Below are experts of layer 2 (counted from 0) of a mixture-of-experts language model. Rows are named down (a neuron's output weights, with its number) and show model dimensions 0-127. Each number is 128 + 24 x the weight over its row's rms, rounded and kept within 0 to 255. Numbers have three digits each.
Before each expert's rows: "comes before" lists some tokens at least twice as common just after its tokens as in all text. This comes from a sample of Wikipedia text that the model never trained on. Tokens count by the router's weight.

# expert 2
comes before: " ", " The", " In", " He", " It", " This"
down41:170122143148166134108122113114118133103092113143120129135136152078102138099107174132114142144138120093135131133107068116128138132115088127096141100182098129139112135128179130145081121100126138157126160108097122162116100178097150148157092141143128097137138138135157097133109127168097123138054085089150139168106110085149107134151124111101102150116135159117139114123120117135135104116141
down42:128073084173100096113086136146124112133154093136157096144121098127134117122114127146119086131109096134065117101129128146128149119115161133114113143150157121117155125111161118099162134144158140147161124128120131119118125121101148107117128110143115138156137184102151109148136153121130117140159080138142138123081153124149132122114101108166147158155092156147163103117073109169147201119112
down43:166122128145172150182144138166166144136104144143140149175116159107172144079129150149171115137074109147123114120145132126083113124093108087134139118148148147111146117165138147138182154129147126103105114125118123088148120110140070101132118125112127137143141129153177130090136132125151123158144140124104136110126137180080130123174135112140119169129113135147137093142143096151096166122141
down44:107097140157123118131106129096097164151109134162112133108150134123105133170094111141105117145152084136136120107095111085104103120132154156121130133133119158114133113199120182109113077098141125108151101140140122144084144088152133161123137134173152103107151163122122111108141146078133163128069101131144136160133143154161139134129100081113112118126153133142132117152148126134095075113154
down45:174142147155111121096152143120120162141111064099111094093113111150113151134135193125122117090145129130088131116161156110118121136091158131144109120122149109128150122133131130168118152111144182113110107175130094146082124140103123132138121139104083136105122100180117144125143140129126134124119132121143155094116129098133103145129112182077162111138103079155135096099152166146144136095120
down46:119127136118092153130148111101154115151120118107090148173113119142135126136134141129135136165143093088117122131097120065143165122168140090063134074100137172163150126130117127175111104141120146141145068129113124159152131114099127125131125159147147124135110127123176145126159109147131134110170145120172115136128195117123128157112123114122115138132138133143142155075138105167116074137135
down47:102141104155077101132146129131149112100163132098130176115136126163156177116103134122114151126160109144113080145149122126145146140103159082125139139127139116120118144104100145132138149142199144143122125125158150156142113139067159154141087117080133173082121143138161115136131134091128182114144140151121125167118131150163118106124135159157105086118137113126163128090100118131128136162104
down48:145095106152131159089103129157093171183126091088137105139116100138126158183126109104107113109142122122151089116149110132129118128110143133096108108172109089120166124165128122150117112130104130135142133137118173147136123078126150072138084117094083113111094107122112101142176137117116157112104125160120154107164129166116145150124134121124130151126121146119109121133140107129091057147117
down49:133099112109122125158108124109105114137139132150137106063126122145141144112138130130130092120117132089133145109135131115089133120103111127124109146118077080146150094136061171162104112133153092098126120142173101134137141100136160114096160148166117118122142153156138162152131110132101109152145122154109175110115135147156136144161149161119126119113145084136089093119104144134079083169082
down50:088120111115143107149109140090105146106127163158143122114108102131116110140100154163128142124151087134110130113139161106117123077158134133154131130135150136135133086134117089152143137180154134137124133139131118118125118168087159126137103134090137082151132107146071124194103083108134140071129103172105136145162117122135168134169098164166110120118141142127123106126142104132130164173159
down51:154140095104124138131105133084114112112130129118135105140166113144125121169110131121121180122137123142098168171105131137099100134166137100118146097152109170157142167120103132140125116092103128156154123102110107192092136136077100142117149124148143142128115138138144134141164105140163097108145111131176119087112139125077136131101165121134145083091114090131125112117166167082085136114132
down52:159129137094184134133114125099106103123119124150137137168155145109139138140145162116081141165102128136151100112113128145100140134137097094142138148172139126130068093058112146136153148134110154150131108134086162107167145114113103119155112125108104112108146164133159160087158126178141108114154144113100112125074090115143109167133136130124139143112137106170102142142107144108156165129132

# expert 7
comes before: "|", "-", "==", "The", "===", "S"
down24:119191142163177141167145139130128114124162163140124129095165153113122135139101166112154128140085136120156101122139140125109096152087108099160152130106151133120162120145109140113123130131119150072107162132179175125143174142129129122116105130104157172111145087093139108108084136113145127098136155119138139102151119128124115115144122128129095187116174136139084105138130113113162160100115
down25:159130140149159122126122103136098175145125133136116108150100115148110148179152122096102109119119126147134161115122127082122166149156143115139129146132107121101104140096117157137125144184186114129162110141072123136121138107126098121188150139180141116143080097130153109122118164111153170140107129116090154158132115123132127122150132152172128099123125140089117132167170182124100103112111
down26:154139129102119133103103124116137103128145133115113161134175142124135135098152149105127101132115196123101116123128147130159115120177100110157088093147099105093142177116091167121086155116130123151117138138105144100112160116116149099144113133137115121096148161112137169111096132117136133115106120108167122107068133120132141133123118043127124131152139161171161141133115142102161085094146
down27:094115147149090139122138151156138105093150120092155156163133133149152107160154104132114157103135105085180171112132127151114127133143123109159116131105081108141145137134104137121112123154102134117118142128134126135130148144082161119092103148132117147105110075129141142130151129082123135099087077124119083130072106151095069176121152143098167099124112111094099118110123130124097119112118
down28:067110121120127109160119148130147162136134132155135130158097158165108090145115172133179124126141145096150115122113137132115127139083131126098139111127080139146091160149142148157075129149079164120148130106117106141127102113150144136137172150135110167135112177140145123152110122187102144136113120168136158129099125115151161132173114108157113140170123101103108152151157124121089124092117
down29:125131170133083117121094184093147084120179104144131145189077124147102128095137140126139145119096155145145100120132159176157126133114155111112080090100161123112144145154083108145113135117110140137067113129143116110118158105154148132143110119136106147143128124116101125104142141172112150153112128106130125095103114118110123137096074135135163159149124136118121075139159115113146118129114
down30:134188087119114109128148098122147144124166119178120128170154139189153165121131146135147141129156127116103085111156135079081153166122154103129122108124130133155092099102104173126124118170083135159110087152166144132141105125139128123120126136116152097120085126134092134149135144096076127134104120104121133102152150104101100106130118134105124145184136121104115121090162144131140129122137
down31:128150109158139146136106159146102117096138083117103111154106110159127155122133158199109131117151089167163151111146153122134127111139146103116156100158143166152178131133135100176147118135142157162119093139137120158100113179133106098131110101176143141156116080121093156144128090110123114161153113093098149089122112113158131112149129127143124131155178123146106133149084138143127134139129
down32:152130142096114150157081117123105121111114134160105121113093125178087094148150164114169118150148117154118136137137178078155164117119175132138131151092086147150186122120146131097102156151170087138154111122115118105140124170159115117128143109119125152107121140114142112146132125118128118086161116129122158121179090153152149096129140109135124113178150167091159135121130135141118143139156
down33:127127108123120114108128123139145161184141098152139137115129100131072149126121113129129113151106141107129138110082120100112138177161138132137147138105089153088160107141139130156135152085160090117137153149117125128138163174123147118157106145128130116076120166081082123109166112085140145145148066159163071118109137157112121110128116148131118133118132170160144117149160112127139132154091
down34:073077141175110105150131141148139111147171134126121154132120119161079094151108141108134119135086137091146127141106109123069156140129165120159126102158101142113149115078107128134134113120127100106124126131095098131121115147113134137134162145138142146137164142096177142163139137100114160114144117114093125131119122136091123144151104155079096121083093108153144110109150115086096171096111
down35:111117116184113126154083134095145160139103162114151144149116133110141136126167152165135112153151124106121130154152147143140114100135127185056105101181115126111120128119144137142120151064143095149133106126122117155104112129135135145105132172170107117106162090128164143144152119142134112078120143143154144085143123117154146114145156124134130140131144120133108120118124137168107111202160

# expert 4
comes before: " the", " a", " to", " in", " as", " his"
down24:136143151142117148173095123091154139114133126138133129117177147148146122129155159154089135097102121148137161120134116104165155121116115143157107131164110105155154163132122109110195166125123167160119077144127126112180129113166106139132124150144142116146101080094138129097180143165127125124156149143095137126101158144163137144150126085102103105096147130146129166128137109154104120103083
down25:108110178111125138122140175099120131105083110122058099127093151130077124117122137138078109122128150159123124149126099088144135106186134115116132089156141155121148143112103111138110144149131146106116122120122113119166067119189119132117137137146127128113152115114113133142138147151146121104146109180139108135202144122104109130148121136146119135101191130126149163129130133113155122097151
down26:106145084119123119112162159135134115102102096181140137128107147141166130088169084140116102106129144133104103135125148113108128128143127162108154155139165106134151188147141130125077146118133128122121125108116109135117123095108116092162151113135128133128163157103139149118166139170084092110091150178158133112123128100181150120120180124168164131148087127134125168149128165118127146112110
down27:127156126134176172131133144069120144118117111131121129167112168095131156143153104111154055130151126130119126128129088095149104143081120166150115104143095175142099136142086151126170145069116106105119130133122134102122122166124143096084115108154146152162147127124170142150154152143116150117120110101146114138132112162142106118120136123115101162134155145147126106143116168130102130114180
down28:112118149092099088120127116134136111133122115135149151110126124153140108117086125162047178126132121151105116090118137126125094123178106121130157172129126120081067122150115148137111120104152084145135132145149104144109101124126168110090113083103118139163169136174150121113167129121171126124109142119150145177110129131157167146104118133122165113104126143119111118128124136095084137150142
down29:132096105139164105132125165083123106131131129127090159122087127157104171174138137113153102146105170077156134130133128119111102132073103120114171136114141151179122088149106137103096111151140126151125117148129148179130119163135120093123144115145136149130131093135125117135102152179151130185131093177113134147139111103139139123154144159132139171111160141116095160142125155144151117126161
down30:168117154118123149111207112115173095164128173125154121146094138125149091136132126138135116131153148122134118136124135164138127157094128149090130108078092098103176120146140183133119118101138164145100099134160126112143153135099116130123109152140090123132111151098085119125128146108136105075166124131094166116142123118090130133139165110155094123131110113099112123127157141159168128109091
down31:167119115145155116150177117142149145147180131134170140142153152142119182180164135166165126128142129126125178122138174117138141099109156152146138117143161154111125117110128115105144149134125166109148127105078097082159130148099140147168123123141093138151141152125119179118179139166128149121171105140138135142103150176120121115131133106075140103137118126108118092137104152136140149116145
down32:122138091116109107108126093138120112159154100081104130142128178123112115135103087131101116186178120160143102133128151123128136131151147170123118107091156098149100106162133138090176144112141132117148168143140127128111105153086109137108125132130112191152135128100139142133117156125118173139120134105100106137090143179094123148153147116103133133157090095128092099109151121109082107156138
down33:147139123119145133132121132107145131134130145111180151161151140154145171124133141167100125084141118129119118145120106045142122188129130133133105146125139114159100156142143142145126128122092129152132098125161136135124136078095106121156096119123123126128136135122131124097175091140117075130115122128146140095110106114141150122108118060143121064160151160138119115057117134142090123086134
down34:143100118155133160100158107139102143123125111111138076120136135132127121104171167125157123105150163176124129090140145133110075155173121080118148114094161108132099113143099121137175086127142144131163151121137109112131164132146094103136076159115125113134116094145147108151103156102120076104104136127144143154114108104126134166098108149145128105117131153149145176083121144143117130118079
down35:105098074124089162131118126134136123176172141128105138149178154139134116162149100129110146138096133141100180142168112120135176134107162142097144126099116133133117188111144134132111102139103174127117143099140108128152161134113138158121154154104140156169119138120141211129097124160147094117127102115135085118117135125156135135127102134114098153160083143145149113125134129131085128115138

# expert 6
comes before: ",", " |", "s", "–", ")\n", "\n"
down74:137096144117122077190125143101140146122160112132122105135135137130124132178173141116136079117117116102145145115115144097074120186096121145073090101136109111122125117139109136161148123121131143104121078146101119140151153124188124125119193142121090151145098142118112108072125135151094111102139141124111100106123129118137161148129136124156129135105119134149086102116151126174142156148123
down75:115121150112116139152096151127132140108161159110125125158132128197134112095151149163111153121124104125112102155124133121119203118174135127120108115138162086151141157145117138137105171129162119137135130126135123134090098118099163136101099146167124164118147113168167103111087140082130126101112118149116137133093122102145165106135117116156140143131136186179115119123102111123116064126115
down76:112091098175145090144136139134125163107132105094117147152131146101105105122122135087118098104161111097154171115120129164126114157143122122106099123130160093157107117089176116076115140128125131131142139119113123135079130161126165139176104110154134104133152103164156097129095130090117140116124149130132133075098134117153112080094149124162143160086138115106162105136155146120108164158118
down77:167128127178089109069080130154102136120125166113125084141136139141105088115146140142152113093100136093099151094158120125128109149164115083128156102135143107131135098143154169155132118158096101152109131139151141150165122121133166178142147182143153120116107159121161084186121143154140138116120126158138089099131155129141108130148136127140139118159139097144154152110149104134120104135115
down78:173132118163130134093144113085123171138131146161164093153129152107125129148110109085089119142144121171110123109162141122140116123145148113166117140103162128183127152097101120104153157139156159128097141120123166092136134123129115149143117134096131103165113142141177187147143137138144145179123122105100117077136111125165156112142126148107110121161106143146202151134131137140110152144123
down79:163113105130157140089108082102066117150141149094143133167112111112124140148100158119089123149154132145149125085085156112127113144146125115169148130148146127154081101099137120143119129107143157078118152129130134147131112120119116138124122087150128160088162098162116135121141128099158169102102153142151104113128077116127124184093131128123162142076129139155113121107157110124103157120168
down80:187139121143121120121125141201136149140102132111117138095148179133125149112156111154145185107194153105117150159153131144127154128090114124118152144148112137091126105164142132153136079147141105149166107110172138123129124099155139133119123165104104113108191119112121098146105142119153110144112083071141150115121129134124084134105108146132147124163131113115112097110111131128143156118146
down81:129137130095119141116097094120033138129122137118112122120087135143086171143082122111108127085133130154134130140149136091114127142101151112098127119095146114154153117113105125112149174128111140124111156124108080128114151167119163176160100139129147151148102092143130126126142150097153141150118149069091140100131110115170097089148120133113104096137143142116142086128139136108156143147163
down82:110142138104103146111103143098108119111154087165125121139117125120144130138188141108135141125139140143109178135166088121154134088142132097166099088088151159129140085122166103144126134132135141141192145145183103119135132123163150121089158128162135121156103122090121148156144154075103124135157125119147136130087160131099121091100121149151106126089139127085136136119125159098134163123134
down83:099152105136111120118081086111166134082147129122123138133119125133106143162117086116133152105150172137122159136123133160151119162134149110097122100106132194133161152139120125107162121130155160104100137130118148128108150146161155141118131083093132117140113148127108147141117090126135149170145133105114196112110133146132082116100098158139123111092162092141153168097185128151149122102144
down84:142166136145143092153134125120116112116161118077118159131087141151139110153120143132133154114117144091092149122167093134118095168121114134122166099175105171120106135138150067142134129107144141158136125115145118115131167139132153134136094089102126133134171137105109107094117202152104118135129111093131139126150102125147119182152118111145133125117136135083099122165102141092095156085115
down85:160107118100140110085153163159130147136137102128146142104138120130132084113133108138075134121155131106132127133156151090089114117136075137112179114137142087146127144159156105116155112143120117148108082128142144204166111137128145161155106136184083111144102128158142118134132136101136159096135118139142141138108164119122106117144115141121080089140155109104123156168121113175160146110124